Experts of a small language model.
Size: width 192, vocabulary 10398, 38.6M parameters.
Training: a variant of Adam for the experts, 5571 steps.
Below are experts of layer 4 (counted from 0) of a mixture-of-experts language model. Rows are named router (the router's row for the expert), up (a neuron's input weights, with its number) and show model dimensions 0-191. Each number is 128 + 32 x the weight over its row's rms, rounded and kept within 0 to 255.
After each expert's rows: a language model's description of what the expert responds to. This comes from a sample of Wikipedia text that the model never trained on.

# expert 6
router [ 69 195 107 122  76 162 178  89 103 130  90  65 169 113 155 122  69  68 164 120 119 153 131 118 142 101 105 133 153 111 157 122 167  88 110 134 192 124 144 146 105 157 186  86  98 161  86 120 138 157 164 126 166 192  85  93 146 154 183 178 101 139 165  88 106  49 124 105 100 122 172 128 119  94 143 151 163  95 142  85 135 145 147 187 127 175 105 174  99 163 190 125 145 137 138 109 138 189 122 156 143 166 125 157  81 131 170  90 133 104  75 140 140 101 121 132 135 108 148  93 152 117  97 112 121 164 110  96  47  60 111 102 144 133 102 114 121 110 118 124 115 177 191 112 139 173 105  74  68 174 106 128 148 129 125 166 125 124 111 122 119 174 123 181 137 120  84 128 162 145 114 192 181 133 160 120 106 136 114 119 143 180 139 141 120 175 137 183 133 177 115 123]
up0 [199 118  60  70 153 119  63 143 170 117 131 102 142 151 128 119 144 115 155 118  94 152 167 100 109 161  81 171  78 117 129 145  14 171 126 144 110  99 113 143 185 140 158 185 127 127 184  90  97 134 113  95 119 143 131 129  60 119 152 153  84 178  99 180  96 141 134 122 146 150 161 140 101  95  89 126  96 163 103 148 138 118 144 168  80 166 103 162 136 117 160 132 140 124  92  96 155 177  88 212 113 115  95 149 122 170 153 163 100 108 137 113 149 140 131 115 172 179  74 140 151 142 160  98 124  94 103 138  69 101  88 104 144 119 148 103 117 128 126 157 136  58 168 157 140  65 163 101 171 131  58 115 147 141 146 112 109 137 105  77 151 152 121 170  99 128 180 104 156 130 127 135 130 148 102 174 132 111 119 117 106 102 125 122  84  50  84  56 100 105 136 136]
up1 [ 95 112 112 133 124 120 140 169 148 168 104 146 152  62 167 124 140 147 136 130  66 135 131 215 184 148  97 118  78  73 136 164 173 127 125 120 120 123 153 132  88 162 171 133 160  90 126 133  56 121 184 154 108 117 133  74 145 119 149 126 144 170  93 107 112 169 144 158 128  73 139  40 114 207 102 106 103 123  83 181  84 127  80 114  93 126 104 149  72 148 153  67 142 132 113 127 178 153  79 184 120 168 182 118  85 105 161  74  95 110 143 177 107 131 125  91 144 113 120  78 169 124 110 122 124 188 156  97  73  68  98 115 131 154  69  81 176 146 122 122 134 142 133 150 157 119 153  86  60 150 131 160 119 145 138 155 118 148  98 156 130 159 162 146 108 172 107 138 126 142 140 108 110 129 203 125 156 135 107 138 160 140 158 130 158 113 148 207 141 161 121 150]
up2 [ 88 117 125  98 134 112 178  86 115 119  81 127 111 138 179 118 118 111 138 103  81 113 113 114  56 142  72 157 210  62 148 241  95 177 172 137 180  90  92  77 159  96 143 152 141 115 178 127 133 155 175 133 113 104 114 189 101 147 137 189 125 113 120 132  85  82 170 107 154  96 149 178 125  99 152 110 112 156  62 113 139 150 100 134  93 156 110 150  81 131 116 137  90 127  99 108 130 140  89 147 156 156 163 127  79 139 167 163 121 115  80 159 142 120  79 121  70 114 176 115 101 153 138  76 125 126  88 113 165 112 160 100 137  85  89 157  91 202 125 156  61 124 106 124 111 153 122 134 117 162 120 156 113 168 158 150 122 101 138 101 107 165 204 121 106 123 121 117 106 116 172 182 118 127 121 129 106 131  82 173 186 142 165 103 133  83 142 150 148 129 114 180]
up3 [144 149 157  93 170 107 135 125 105 117 129 113 112 152 125 141 133 133 169 117 179 162 167 136 161  92 128  88  87  63 131  96 122 136 120  79  78 183  41 113 147 146 147 121  86 149 114 158 116 138 147  63 129 131 177 129 126 189 103 125 117 177  84 145  93 158 119  79 167  89 167 151 117  97  86 113 152  86 134 140 128 182  72 154 132 113 145  85 161 118 124 121 122  98 168 136  95 119  39  90 147  93 120 123 196 136 130 169 181  84 120 125 136 112 114 169 117 146 101 126 124 180 128 122 135 108  79 175 134  75 120 166  82 117 123 135 221 127 138  44  64 145 122  96  87 172 152 137  82 143  74 137 177 107  71 152 114  79 105 108 163 128 143 152 133 141 159 154 157 104 124 103 122 116 156 130 114  62 140 110 152 109 133 163  93  89 113  67 137 160 137  79]
up4 [ 72 131 168 182 125  77 103  77 122 212 119 124  73 177 140 122 137 146 113  75 171  95 157 154 107 145 143 103 136  64 122 116 139 160 130 136 124 121 152 132  93 149 118  94 125 178 120  98 145 149 116 184 123 103 213 137 134 138 164 123 178 119 113  95 108 163 120  78 139 160 121 192 136 116  73 128 160 135  79 158 178 165  56 137 122  94 174 134 134 158  96 110 110 143 155 128 158 139 133 125  81 135 148 157 131 130 129 153 103 123 124 168 116 116 184 138 146 125 175  90  80  92 141 132 116 108 161 131 120 123 161 158  91 119 146 146 133 133 127 128 206  87  68 167 139 138 141  97 186  75  46 205 159  82 107 133  83 125 101 127 119 163  64 171  79 128 188  83 133 102 153 123 161 130 165 163 117 120  84 105 186  94 146 113 127  82 154  83 137 128 102 119]
What it handles: Plural noun endings

# expert 5
router [ 99 140 101  75  83 109 129 133 130 154 139 140 124  92 159 127 134  52 192 113 119 120 124 127 101 134 103 114 143 181 106 160 171  81 117 113 113  52 140 146 110 164 135 100 147 151 180  80 108 164 127 149 173 108  87 150 109  84  87 128 177 170 118 171 152 177 153 169 166 153 119 136 112 106 145 147 160 141 119 157 160 140  81  82 132  71 128 110 131  97 116  78 131 121 110 172 122  94 113 102 109 157 174 148 189 171 151 154 168 140 158 124 157  21 126 104 165 120 145 184 118 126  97 105 100 167 168 112 187  96 168 153 126 156 165 173 169 145 142 152 146 122 124 156  98 177 117 109  80  68  89  84 124 159 140  71 104  60 144 124 145  94 156 138 139 179 129 110 170 123 125 139 148 129 169  57 176 144  77 110 116  98 112 111  73 107 174 110 154 178 122 104]
up0 [161 146 181  91 130  64 110 144  58 147 139 110 143  95 141 133 170 128 168 124 172 121 116 179 152 129 198 115 172 122 124 113 127  96 124 164 128 148 100  92  95 113 128  95  97 155 171 151 206 143 150 152 122 116 122 117 119 128 150 156 137 146  58  93  94 130 158 127 136  72 132 100 177 145 152 160 201 116 164 138 123 164 116 128 107 153  65 119  68  97 139 149 133 162 172 141 159 132 133 101  97 156  75  91 139 111  92 104 143 109  75 117 137 139  73  62 127 152  67 200  93 140 119 156  83 182 135 166 111 137  90 122 116 141 119 137 141 118  88 116  94 157  94 102  61 107 163 119 108 170 172 155 134 136 116 121  73 149 110 100 153 163  91 135 142 120 116 139 124 149 155  70 121 123  85 138 181  50  93 161 204  75 105 102 105 141  97 114  84  97 179 175]
up1 [146  92 129 117 130 137 148 198 159 116  98 156 103 135  79 142 136 122 180  94 132 156 162  90 180 155 103 160 124 168  83 103 177 188  69  91 161 159 158 108 183 170 138 150 159 110 136 105 169 112 137 108 152 139 142 175 102 125 170 142 135 131 166  88 108 124 140 118 106 118 131 148  97 109  49  60 107 169 163  55 148 183 155 120  64 139 128 209 168 118 128 145 137 176 144 103  44 140 148 181 123 128 102 167  62 126 138 116 180 113  96 114 125 108 141 114  94 120 111 132  72 122 110  87 134  66 120 133 135 103 165 140 155 177 153 107 135 132 182 111 137 131 148 131 185 169 172 107 163 131 168 136  89 136 151 115  91 116  94 191 168 175  69  80  91 108 102 128 120  86 146 138 114 118 140 174 138 161 108 148 122  99 147 181 148 107  91 162 172 114 110 113]
up2 [105 173  81 210 124 132 135 200  88 149 115 179  98  47 121 101 132  97 102 116 113 121 153 193 102 135  93 148  80 117 171 157 178 120 181 118 126 178 199 116 121 123 113 135 168 140  69 126 139 110 146  86 130 101 139 142 119 132  95  96 164 173 143 165 112 134 113 131 164 122 108 154 173 145  90 191 187 150 118 150 107 179 113 192 140 120 110 131 162 197 120 152  88 104 144 114 106 130  99 133 172  88 172 214 119 140 132  94 129  92 105 137 113 134 107  65 133 132 147 162 136 131 107  88 155 132 168 114 155 146 125  64 121 166 135 153 103 145 145 149 173 171 137 156 129 114  94 108 146 156 139 168 210  84 131 160 122  92 150 133  83 171  58 125  55 152 131 140  97 109 141 126 110 139 175 138 126 124 126  83 157 164 192 103 128 118 166 122 159 146 102  94]
up3 [126  93 178 161 155  94  94 178 123 129 138 170 109 130 111 111 173 114 166 118  88 107 144 212 119  98 165 140 116 154 108  66 173 146 140 145 101 114 126  79 111  65 119 128 120 115 152  94 151 102 170  85 114 116 128 142  80  95 140 169 116 183 145 156 102  96  99 118 165  96 120  71 178 120 187 107 178 115 196 166 126 143 125 143 157 132 140 146 108 136 132 125 114 143  52 109  96 129 161 159  92 137  97 161 177  82 158 112 148 107 110 147 145 132 113 111  55 130 113 141 142  93 149 137 123  90  92 128 158 159 153 127 174 140  92 173 136 140  67 170  41 115 105  91 100 131 130 133 122 158 107 190 134 139 117 140  60 154 110 200  82 104 173 164 186 140 114  70 115  65 132 101 144 125  69 139 157 193 147 157 111  70 143  92 105 153 142 141 160 165 141 142]
up4 [152 103 136 103 120 133 170 176 122 181 146 156 110  82 125 155  70 125 133 138 175  59 108 119 138 107 135 120 169 170  92  86 145 164  93 149 158 125 144 147 127 140  99  84 152 107 112 115 163 210 145 173 161 116 123 156 121  74 147 137 148 180 122 116 122 124  78 123 181 110 134 132 146 158 136 100  94  86 136 104 155 109 128  68  33 131 145 155 108  94 126 118 173 172 163 179 146 165 170 157 120 137  58 120 106  96 154 122 138 118 156 137 114  56 130  57 142 111 159 171 126 148  87 132 155 138 129 140 135 169 120  78 133 137 139 100 161 133 103 188 137 111  91 134 155 155 230  93 143  85 117 145  87 142  81 130  66 128 185 152 144 140 103 110 150 153 104  70 164 123 149 157 169 143 145 141 197 179  76  86 158 144 119 111 129 121 149  73 164 134 177 119]
What it handles: Linking prepositions

# expert 7
router [101 117  80 145 100 173 131  96  77 147 128 110 151 103 120 133 116 134 136 174 101 134  86 159 114 113 103 128 158 147 121 177 179 108 148 140 118  79 173 137 171 124 142 128 107  99 142  74 167 133 109 104 157 118 181 146 128 101 198  77 104  86 168  77  97  83 170 142 175 130 133 135 150  93 127 119 169  77 122  93 190 141 160 161  63 139 113 144 167 162 156 137 140 141 138  95  70 151 163 174  46 129 113 109 123  97 195  83 118 112 132 188 104 106 144 138 153  96  80 144 160 149 130  61 178 177 126 153 125 115 165  64 106 126 103 147 102 148  67 114  88  93 175 140 128 171 133 138 109 119 161 120 108 145 158 104  66 154 106  51  59 101 196 182 121 128 111 125 109  83 104 142  93 123 131 165 150 197 120  74 103 130 135 102 144 131 128 144 121 161 114 119]
up0 [147 163 130 132 141 111 133 124  52 130  82 222  96 125 122 122 150 180 142  86 145 123 155 168 173  95 147 154 206 142 115 189  80 130 121 123 127 156 148  93 152 141 157  86 129  78  80 175 176 148 140 129 119  66 139 116 167 103 107 133 108 219 101 126  84 162 137 106 179 116 115 108 150 171 137 163 152 158 135 162 162 125 103 117 157 129 147 106 120 160 103 130 209 148 158 116 146 120 113 100 161 153 133 141 106 104 150  94 175  74 154 200 115 148 149 176 119 138 133 110 116 142 125 145 106 107 110 162 227 113 133 161 160 128  76 134  97 124 148 148  97 144 120 127  74 127  98 185 115 187 164 136  83 115 111 162  93 176 107 154 132 132 133  76 114 121 151 114 143 130 130 111 189 127 147 168  70 130 145 135 153  50 111 195 167 137 126 180 132 168 135 144]
up1 [126  99  81  94 151 130 107 106  97 129  95 112 107 183 153 139 190 148  72 141 137 119 156 149 123  94 112 142 159 108 203 144 123 104  56  97 163 152 138 111 175 105  70  79  65 151  19 114 122 160 148 165 109 116 109 109 104 131  76 128 102 144 162 104  86 147 116 143 184  46  83 129 128  77 138 179 103 160 142 137 156 148 112  77 142 111 123 100 159 121  56 113 199 123  89 163 104 145 145 131 128 132  82  90 115 122 114 135 102  87 164 184 135 158 134  86 136 101 108 157 120 168 178  95 142  92 118 142 144  98 161 125  85 157 107 140 104  93 140 114 100  43 110 139  73  80 173 117 136 132 145 197 142 123 141 105 130 110 152 169 115 136 100 112 162 116 197 110 107 127  98  96 147 140 160 145 128 118 112 113 163  84 142  97 127 155  95 113  84 116  91  72]
up2 [ 64 102 161 120 157  84 118 164 119 173 117 174 118 105 142 106 119  85 142 135 143  69 115 202 133 126 205 138 173 125 110 173 170 141 167 114 114 140 144 144 105  97 171 169 120 107 136 109 104 153 179  90 127 135 159 102 166  98 125 142 142 115 106 101 117 180  80 116 103  58 159  74 145  89  96 133 111 151 101 137 161 198 116  70 118 163 132  78  80 133 116 177 101 105 105 168 148  68  96  95 176 181 146 136 137 189 109 135 154 117 115 115  91 136 171 124 110 127  88  89 122 163  97 140 115 106 159 158 165 131  94 136 145 181 161 123  68 152 115 104 131 143  71 171 127 124 117 115 151  92 130 107  92 191 121  91 202 156 194 106 119 164 152 118  55 122 161  68 200 121 102 167 161 112 152  92  97 142 148 132 123 105 124 140 125 166 102 134  92 155 159 106]
up3 [109 166 114 147 136 114 112 115 114 107 164 196 163 108 194  55 179 141 154 115 159 116 148 129  62 118 125 141 174  88 152 136 111 149 145 167 135  70 107  90 115 106  68 107 141 105 114 110 157  54  96  88 122 116 230 118 125 170 177 187 141 123 120 178 138 133  64 140 139  93 162 222 108 108 133 120 135 178 121  97 196 155 105 192 154  90 112 117  81 176 136 133  72 162 107 114 134  79 163  91 130 142 131 141 103 131  95 110 140 129 111 129 134  79 110 122 142 162 205  90 110 117 108 121 132 170 124 142 167 124  74 137 153 159 106 147  46 133 134 112 112 102 116  73  75 162 127 122 110 171 152 121  78 112 130  97 127 136 103 142 103 178 121 153 159 128 109 166 129 137 177 166 134 165 166 161 129 146 137 130 143 159 148 184 152 166 144 148 115 136 157 148]
up4 [103 119 125 179 158 141 112 141 109 119 169 102 191 124 106  38  92 122 169 193 105  86 142 145 151 137  99 146 131 141 139 143 134 115  61 180 116 112 150 106 127 121  54 128 109 134 180 132 194 137 205 105 129 124 171 106 120 100  87 103 140 174 168 110  80 165 107 122 116  61  75 126 112  66 134  92 113  82  89 158 183 137 170 134  88 113 122 137 109 130 168 147  80  91 153 165 106 156 165 128 130 110 107 164 151 136 115  71 144  89 142 103 104 178 134 101 104 126 125 153 129 113  98 127 111 137 134 127  70  87 130 124 182 166 206 113 163 161 107 103  64 197 118 153 123 158 172 108 101 137 130 114  84 135 133 154  80 188 125 157 120 126 155  95 164 129 144  77  95  87 132 106  91  79 108 137 170 144 141  90 157 113 151 105 162 144 121 116 166 108 144 207]
What it handles: Money and number digits

# expert 25
router [125 124 123 153 159 147  90 146  74 164  85 121  99 171 104 140 125 141 187  43 119 200  71  62 151  95 137 186 186 125 126 136 129 166 153  84 171 154 169  96 142  87 140 119 123 130 101 118 100 159 121 140 124 134  56 189 163  94 111 133 145 135 183  77 114 131  86  87 137 101 144 103 112  84 154 145 101 144 144 137 129 127 113  74 101 172 111 133 143  85 150 105 195 103  88 129 115 125  97 118 154 107 144 147 145 168 103 179 148 119 116 148 164  78 140 117 111  80  93 103 164 112  72 110 113 121 109 129 151 125 109  83  56  79 112 125 117 132 134 128 153 118 120 113 169 118 131 121 115 147  80 200 184 136  88 103 153 121  98 142 129 189 142  92 106  93 187 120 114 173 104 135 151  46 170 118 126 146 104 193 160 124 136 130 110 135  71 215 103 101 110 131]
up0 [105  94  91 127 172 108 117 132  90 150 113 113 167  90 138 113 116 102  85 126 124  55 150 161 123 199  74 116 173 158 142 112 115  90 145  98 105  98 162 176 109 178 140  89 120 113 160  93 153 118 125 171  69 140 140 101 116 101 186 127 140 112 105 130 128  99 134 112 157 104 107  98 109  95 131 109 148 110 142 130 150 174 112 119 158 120 106 114  85 159 119 181  79 140 111 114 131 122 166  90 135 157 144 121  39  81 129 106 132 110  90 159 149 127 134  82  90 224  88 137 114  24 155 120 164 142 109 122  87 151  89  95 131 154 160 109  84 149 180 127 202 192 118  92 126 157 141 149 140 139 112  51 134 139 142 105 130 119 128  95 157 183 115  72 107 132  92 133 121 134 211 154 181 142 136 149 147 170 142  86 160 134 133 138  78 139 116 162 145  85 125  44]
up1 [131 168 134 117 149 131 149 150 160  94 194 148 160  46  78  81 118 165 141 149  95 143 132 159 125 136 101 180 121 111  90 185 148 124 195 134  33 119  62  60 150 152  94 100 150  71 120 103 110 120 141 134  87 134 146 159 106 131 121 114 118 143 104  73 145 135 194 111 120  83 105 153  89 129 132 101 146 143 140 149 119 113 169 137  82 170 141 132 140 134 185 207  88 159 127 118  95 118 128 132 140 129  81 102 156 115 124 134 147 116 114 141 123  89 151  89  78 126 124  94 129 121 133 100 143 173 117  99 165 168 172 176 149 146 157  50 160 144 133 108 138 150 109  76 132 123 142 142 124 146 144 158  62 176 168 117 128  86 101 156 136 157 152 140 179 122 110  62  98  92 130 158 100 126  60 140 162  81 117 107 130  61 174  82 154 102 117 108 133 173  52 164]
up2 [135  82 180 176 109 127 154 109 111 119 167 150 157 150 138 126 124 124 119  87 174 114  54 122 139 130  86 135 166  95 120  54 181 107 134 154 133 126 132 125  99 160 142 110  89  61 127 120 223 169 135 108 186 144 141 107 170 123 223 148 138 167 140 143  85 137 142  27  74 166 101 123 177 146 151  58 157  99 116 120 129 188  89 108 107 110 126 112 121 120 132  94 148 101 137  98 134 185 159 107  86 135  84 166 168  95 113  98  95 113 169 113 183 126 135  91 136 129 112 143 146 152 118 105 130 128 175 124 134 103 107 129 157 127 168 131 174 122 120 107  93 127 143 111  80 132 176 132  53 127 183  48 155 120 128 127  97 158 121 145  88 119 146 167 156 204 142 127 130 171 108 121 165 139 185 159 124 100 130 111 192  96 159 123 101 114 154 115  90 136 149 106]
up3 [132 114 151 132 135 136 108 118 118 156 217 104 142 136 118 134  86 105 137 100 151 154 123 124  66 127 138 158 103 156  79 153  79 165 139 159  53 154  68  76 144 130 125 128  58 106 175 129  92 195 157 111 134  74 144 133 109  83 151 168 150 103 118 124  80 157 135  92 161 160 118 146  84 105 105 141 146  96  97  94 130 142 174 255 110 105 135 176  57 136 170 182 102 102 141 160 156 128 136 180  77 139 107  81 163 132  93  86 147 101 146 133  92 119 149  65 133 141 105 114  98 147 167  87 147 103 135 147  80  91 139  90 154 111 152 121 197 134 158 125 164 118 132 152 107  79 159  56 108  79 130 183 119 139 159 115 140 181 111 150  98 103 150 150 184 127 159  96 110  99 124 147  95 134 114 112 164 173 115 141 120 103 149 156 107 135  89 148 100 156 131 157]
up4 [ 80 111  52 146 192 148 163 118 179 154 121 141 100 114 182 142 110 107  85 129 133 197 121  88  81 133 199 171 156 132 160 144  88 104  72 122 134 133 159 142  97 123 114 117 154 118 160  89 147 121 114 125  61 156 108  74 130 110  84 148 124 140  76 169 106 118 132 117  82 100 123 101 156 114 125 101 156 138  81 154  92 168 132 160 106 122 188 127 107  92 132 155 126 157 137 157 189 220 113 111 176 128 160 142 102 138  81 135 124  75 111 127 191 141  91 150 106 152 108 121  99 127 115 147 108 105 116 162 148 133 115  97  61  72 126 110 125 138 127  98 181 151  96 103 110  96 156 103 112 185 119 158  99 179 185 138 133 152 201 160 128 178 157 100  90 113 131 152 118  77 105 132 142 124  58 129 138 101  59 149  73 147 119 189 174 101 107 145 131 174 152 150]
What it handles: Auxiliary has, had, there

# expert 31
router [160 111 128 125 115 124  72 114  97 100  90 100 129  84 125 130 114 107 163  99 105 146  96 137  82  70 151 114 131  51 115 138 128 122 127 169 105 101 126 135  69 131 113 188 171 163 134 141 121 114 149 134 104  78 171 137 135 110  91  91 188 107 104 142 101  54 140 127 100 184 121  85 102 202  92  76 168 157 114 127 108 168 102 145 154 179 121 134 123  88 123 128  61 121 142 182 148 122 157 114 170 144 146 112 101 141  76  85  93 130 152 155  88 105 124 150 157 107  99 138  94 163 161 164 107 154 148 138 187 192  77 102 110  93 165 119 137  99 137 157 109  96  72 171 186 109  85 110 175  76 100 162  78 105  90 129 167 136 178 164 136 162  95 120 179  80 178  99  81 132 145 197 155 127  77 136 105 158 155 108 151 114 109 120  78 120 104 142 156 125  96 180]
up0 [189 157  99 122 170  84  85 147 140 104 136 179  97 102  89 135 110 165  88 103 155 146 152 200 167 129 177 107  94 123 110 123 127 146 147 119 104  92 126  72 123  88  99 102  92 124 149 133 101 148 173 128  98  96 146 136 181  99 100 125 158  91 101  49  92 126 199  63 111  71 172 112 107 136 117  78 119 126 111 158 149 162 151 109 124  94 153 125 147  89 126 152 111 140 126 177 121  84 134  77 135  91 126 128  59 161 141 133 152 103 145 110 137 146 122 107 188 211 117 165 104 214 133 110  65 109 115 212 135 121 113 128 133 121 162 102 155  66 122 131 151 146 103  96 110 120 170 181 187 148  62 162 138 119  84 132 133  96 106  85 168 157 129 105 135 147 158 131 133 165  79  84 157 101 154 121 111 159 101 102 115  87 161 137 170 127 120 121  66 153 101 162]
up1 [103 105 141 165 129 114  91 138 153 150 119 181  68 109 119 139 141 137 118  81 181 157 150 163 107  86 141 137  89 153 151 108 152 148  89 127 133 120 143  83 138 111  93  61  72  82 168 117 105 134 141  94 140 103 140 115 135 120 137  74 163 214 114 109 106 155 154 114 117 158  78 131  65 170 128 133 231  50 161 113 184 121 202 117 139 150 154 150 151 143 180 100  75 109  66 124 106  90 169 117  71 138 103 103 141 127 126  93  99 122 112 100  61 124 119 129 154 202 166 209 191 102 151  74 138 159  97  91 114  95 124 114 109 134 118  90 128 156 113 133  97 113  98 159 118  99 102 167  87 130 131  92 137 122 190 153 109  83 106 165  96 126 120 124 133 129 162 116 124 158 107 170 177 132 116 167 164 134 101  74 120 119 136 129 107 157  75 146 136 168 154 139]
up2 [ 93  92  93  75 105 101 197 168 146 118 104 174 128 149 157 120 143 153 100 133 122  54 162 149  88 155 181 134 180 118 185  56 103 153  97 124 126 102 129 151 106 122 136 125 117 143  93 143 138 113 161 131 155 103 109 112 107 124 127 188 144 113 188 104 126 125 106 113 114 143  63 117 122 119 123  86  86  86 124 166 142 131 200 150  54 130 202 147 102 134  98 133 167 117  65 108 156 166 107 103 149 134 128 104  83 115 146 173 166 121  92 149 213 181 118 173  72 127  67 205  93 162 114 129 143 143 148 158  88 129 137 175 141 110 155 142 123  68  92 151  73 158 120 125 112 135 171 153 120 154 147 192 113 180  78 123 140 145 107 136 144 132 110 128 143 142 116 117  93 118 125 144 167 140 137  97 160  56 125 116  79 112 138  76 151 144  54 121 163  95  96 126]
up3 [117 114 110  85 134  99 173 120 146 158 121 164 136 141 135  93 104 158  71 165 121 109 129 129 102 150 163 120 155 129 173 113  55 134  66  94  95 128 136  92 146 123 108 162 126 160 151 109 146 122 137 118 130 151 129 105 153  52 159 167 114  97 120 101 122 113 126 185  91 116 124 160 135 131  83 108 132  94 162 120 162 143 165 102 123 141  90 135 142 215 120  95 164 138 200 140 148 143 138 104  86 119  89 128  54 167  96  99 150 112 175 173 120  51 100 123  94 172 131 178 178 142 166  72 183 140  87 112 141 100 123 124 127 127 118 157 135 135 123  87  93 145 102 137 150 149 111  80 163 114 181  55 112  99 131 124 166  33 119 157 102 179 181 119  94 146  78 106 206 122  98 107 147 171 213 148 121 157 149 111 181 129 132  93 166 158 155 153  99 136  93 116]
up4 [173 107 142 121 140 146 167 198 175 116 129 214 184 139 150 172  80 144 126 150 109 142 137 138 148 114 108 132  63 157  95 190 162 104 190 105  85 140 147  82 163 114 121  99 131  93 148 118  75 114 182 140  97 189 113 110 190 118 140 148 153 127 206  64 131  67 125 145 151 122 124 159 134 109 178 160 126 131 158 163 126 184 145 136  92 165 150 120  75 109 130 110 141 147  59 121  96 120 102 125 116 166 112 170 149 128 140 183 107 118 170 153 175  69  71 114  81 131  99 100 128  93 125 144 151 173 126 161 200 115 146 148 156 139  96 106 176 110  72 103 106 153 106 110 122  97 163 156 101 154 138 166 156 128 158 119 100  71 141 139 164 115  65 145 102 104 138 127 121 163 101 116  42  93 100 161 122 161 133 127  79 147 136 110 120  90 121 128 148  72 148 117]
What it handles: Ordinals and past participles

# expert 14
router [122 192 162 111  62 141  90 138  94 139 105  76  72 130 139 133 126  94 149 146 116 174 145  82  91 148 130  76 137 142 134 138 120 173 131 170  71 129 157 187 162 149 129 119 153 158  97 143 135  99  90 103 170 169 106 164 118 126  89 118  94 135 131 130 183 156 163  77 149 155 159 162 151  70 141 116 126 179 131  62  88 111 115 132 159 116 165 128 156 105 148 189 175  88 142 176  84  91 100 153  93 109 153 173 159 165 183 169 174 153  47 100 135 171 174 190 185 141 127 135 176 138  92 111 134 136 142 112 104  97 158 106 109 101 125 200 142 102 128  80 140 138 152 173 144 125  95 101 143 167 133  75 118 102 122 140 192 114  85  70  99  84 127 163  88 109  97 174 151 136  90 106 140 111 128  80 135  96 153 154 128 181  89  99 111 140 102  87 103 109 133 129]
up0 [126 100  95 171 140 127 154 148 153  91 173 100 171 136  78 111 106 121 178 165 202 119 162  94  90 143 106 155 110 181 101 113 112  73  94 121  92  99 141  98 163 106 165 175  89 107 145 107 116 113 151 134 136 117 165 119 135  86 131 150 108 156 122  88  89 148 133 174  94 108 132 166 122  87  94 127 142 160 104 105 135 168  75 121 109 122  95  99 102 129 145 157 163  89 139 144  97 174 144  75  88 112 131 146 125 137 107  65 163  95 101 178 106 108 123  93 119 177 119 127 106 175 157 187 165 153 174 131  50  51 161 187 164 125 158 109 100 126 165  88 142 165 106 143 119  95 135 142  57 113 107 129  99 162 196 114 164  71 101  95 179 113 155 112 131  95 168  94  93  90 142 151 157 138  88 144 142 117 115 168 147 135 167 153  91 133  36 206 119 153 106 121]
up1 [135 140 163  69 140 138 122 129 131 135 131 116 145 136 140  16 102 112 174 129  99 115 135 125  98  92 144 130 112  86  84 201 153 172  86 157  95 139 143  46 199 124 128 190 147 146 145  90 111 107 133  98  75  80 119 113 169  90 119 111 135 164 128 135  82 154 109  78 147 116 150 114 121 147 148  79 114 151  93 130 126  93  44 134  78 155  97  86  87 116 127  75 133 108 148 130 143  91 149 179  88 125 127 125  98 131 128 133 140  77 165 141 100 121 162 164  84 119 141 116 130 176 155 203 112  88 101 170 171 123  85 165 189 171 133  92 168 138 117  96 140  99  92 131  85 112 117 191 129 104 121 129 108 141 116 139 144 157 122 133 167 143 173 126 165 148 187  71 117  59 145 116 133 152 107 167 109 125 156 110 193 103 161 148  68  96 101 124  96 110  97 179]
up2 [187  96  95 172 134 155 143  95 150 151 128 140 138  96  95 132 180  24 132 102 109 144 165 111 111  94 104 141 181 112  90  82  71  97 155 127  97 110 152 111 131 139 138 128 185  99 170 146 169 123 191  73 113 147 116 137 180 144 148 236 165 129 124 142 121 126 132 125 112 217 212 144 167 101  86 100 145 149 117 128 181 160 113 135 108 131 120 161  71 115 114 113 151 139 133  90 135  89 155 145 143 156 120 164 147 113 128 113 123 116 115 150 126  92 128 133  93 117  61 118 141 140 113 160 119 145 130 214 142  96 123 102 186 139 105  97  79 104 174 185 146 136  98 130  81 124 150 182 190 151 120 161 167  99 121 133  94 124  92 122 178 117 166 103 134 156 128  91 148  92 168 156  99 113 133 178  95 161 112  63  91 122 164 154 148 125 101 112 145 113 113  71]
up3 [125 122 160  98 137 146 144 104 166 101 121 164 179 123 110 154 112 118 138 153  96 109 109  90 129 122 123 206 139  83 135  94 190 102 166 123 108 109 111 106  91 145 108 102 113  98 127 112 142  56 172 128 150 141 153 130 160 110 128 197 183 104  74 100 104 115 150 166  36 101 123 150  76  82 120 133 159 173 145 156 131 180 125 149  70 128  99 160  57 114 106 115 144 144 120  98 123 129 158 128 154 110 108  92 159 154 101  64 133 106 208 145 102  86 111 124  86 140 166 109  87 162 163 173 177  98 169  49 179 120 123 168 107  76 106 118 151  98 176 115 109 106  85 125  81 119 167 134  71 139 124 130 114 120 194 139  50 129 174 134 144 173 173  99 145 162 166  88 145 163 184 128 132  76 155 141 124  72 130 108 135 138 146 159 133 103 139  99 152 119 153 129]
up4 [160 139 101 161 147  94 142 140 146 157 116 136 173 137  92 113 109 111  85 183 132 150 146 185 130 131  87 139 154  81  78 138 160  93 149 111 164 145 103  88 145 132 163 135  92  89 146 114 155 143 105 131 164 147 146  41 103 129 103 164 112 117 129 102  79 112 107 114 104  60 141 196 173 120 115 102 161 123 140 119 115 180 122 177 173 170 121 133  93 104 147 110 140 112 108  91 133 174 103  96 137 171 173  93 148 152  74 149 117 107 102 109 137  48  82  78  97  99 100 133  58 104 128 115 136 163  88 125 143 114 113  96  60 147 144 177  93  72 123 209 151 125 123 137 130  96  95 168 104 107 118  95 137 102 163 163 191 116 143 141 115 170 213 130  92 150 127 123 132 142 163 197  91 144 134 109 131 171 103 109  98 111 162 136  86 133 101 198 114 155  82  54]
What it handles: Name pieces and digits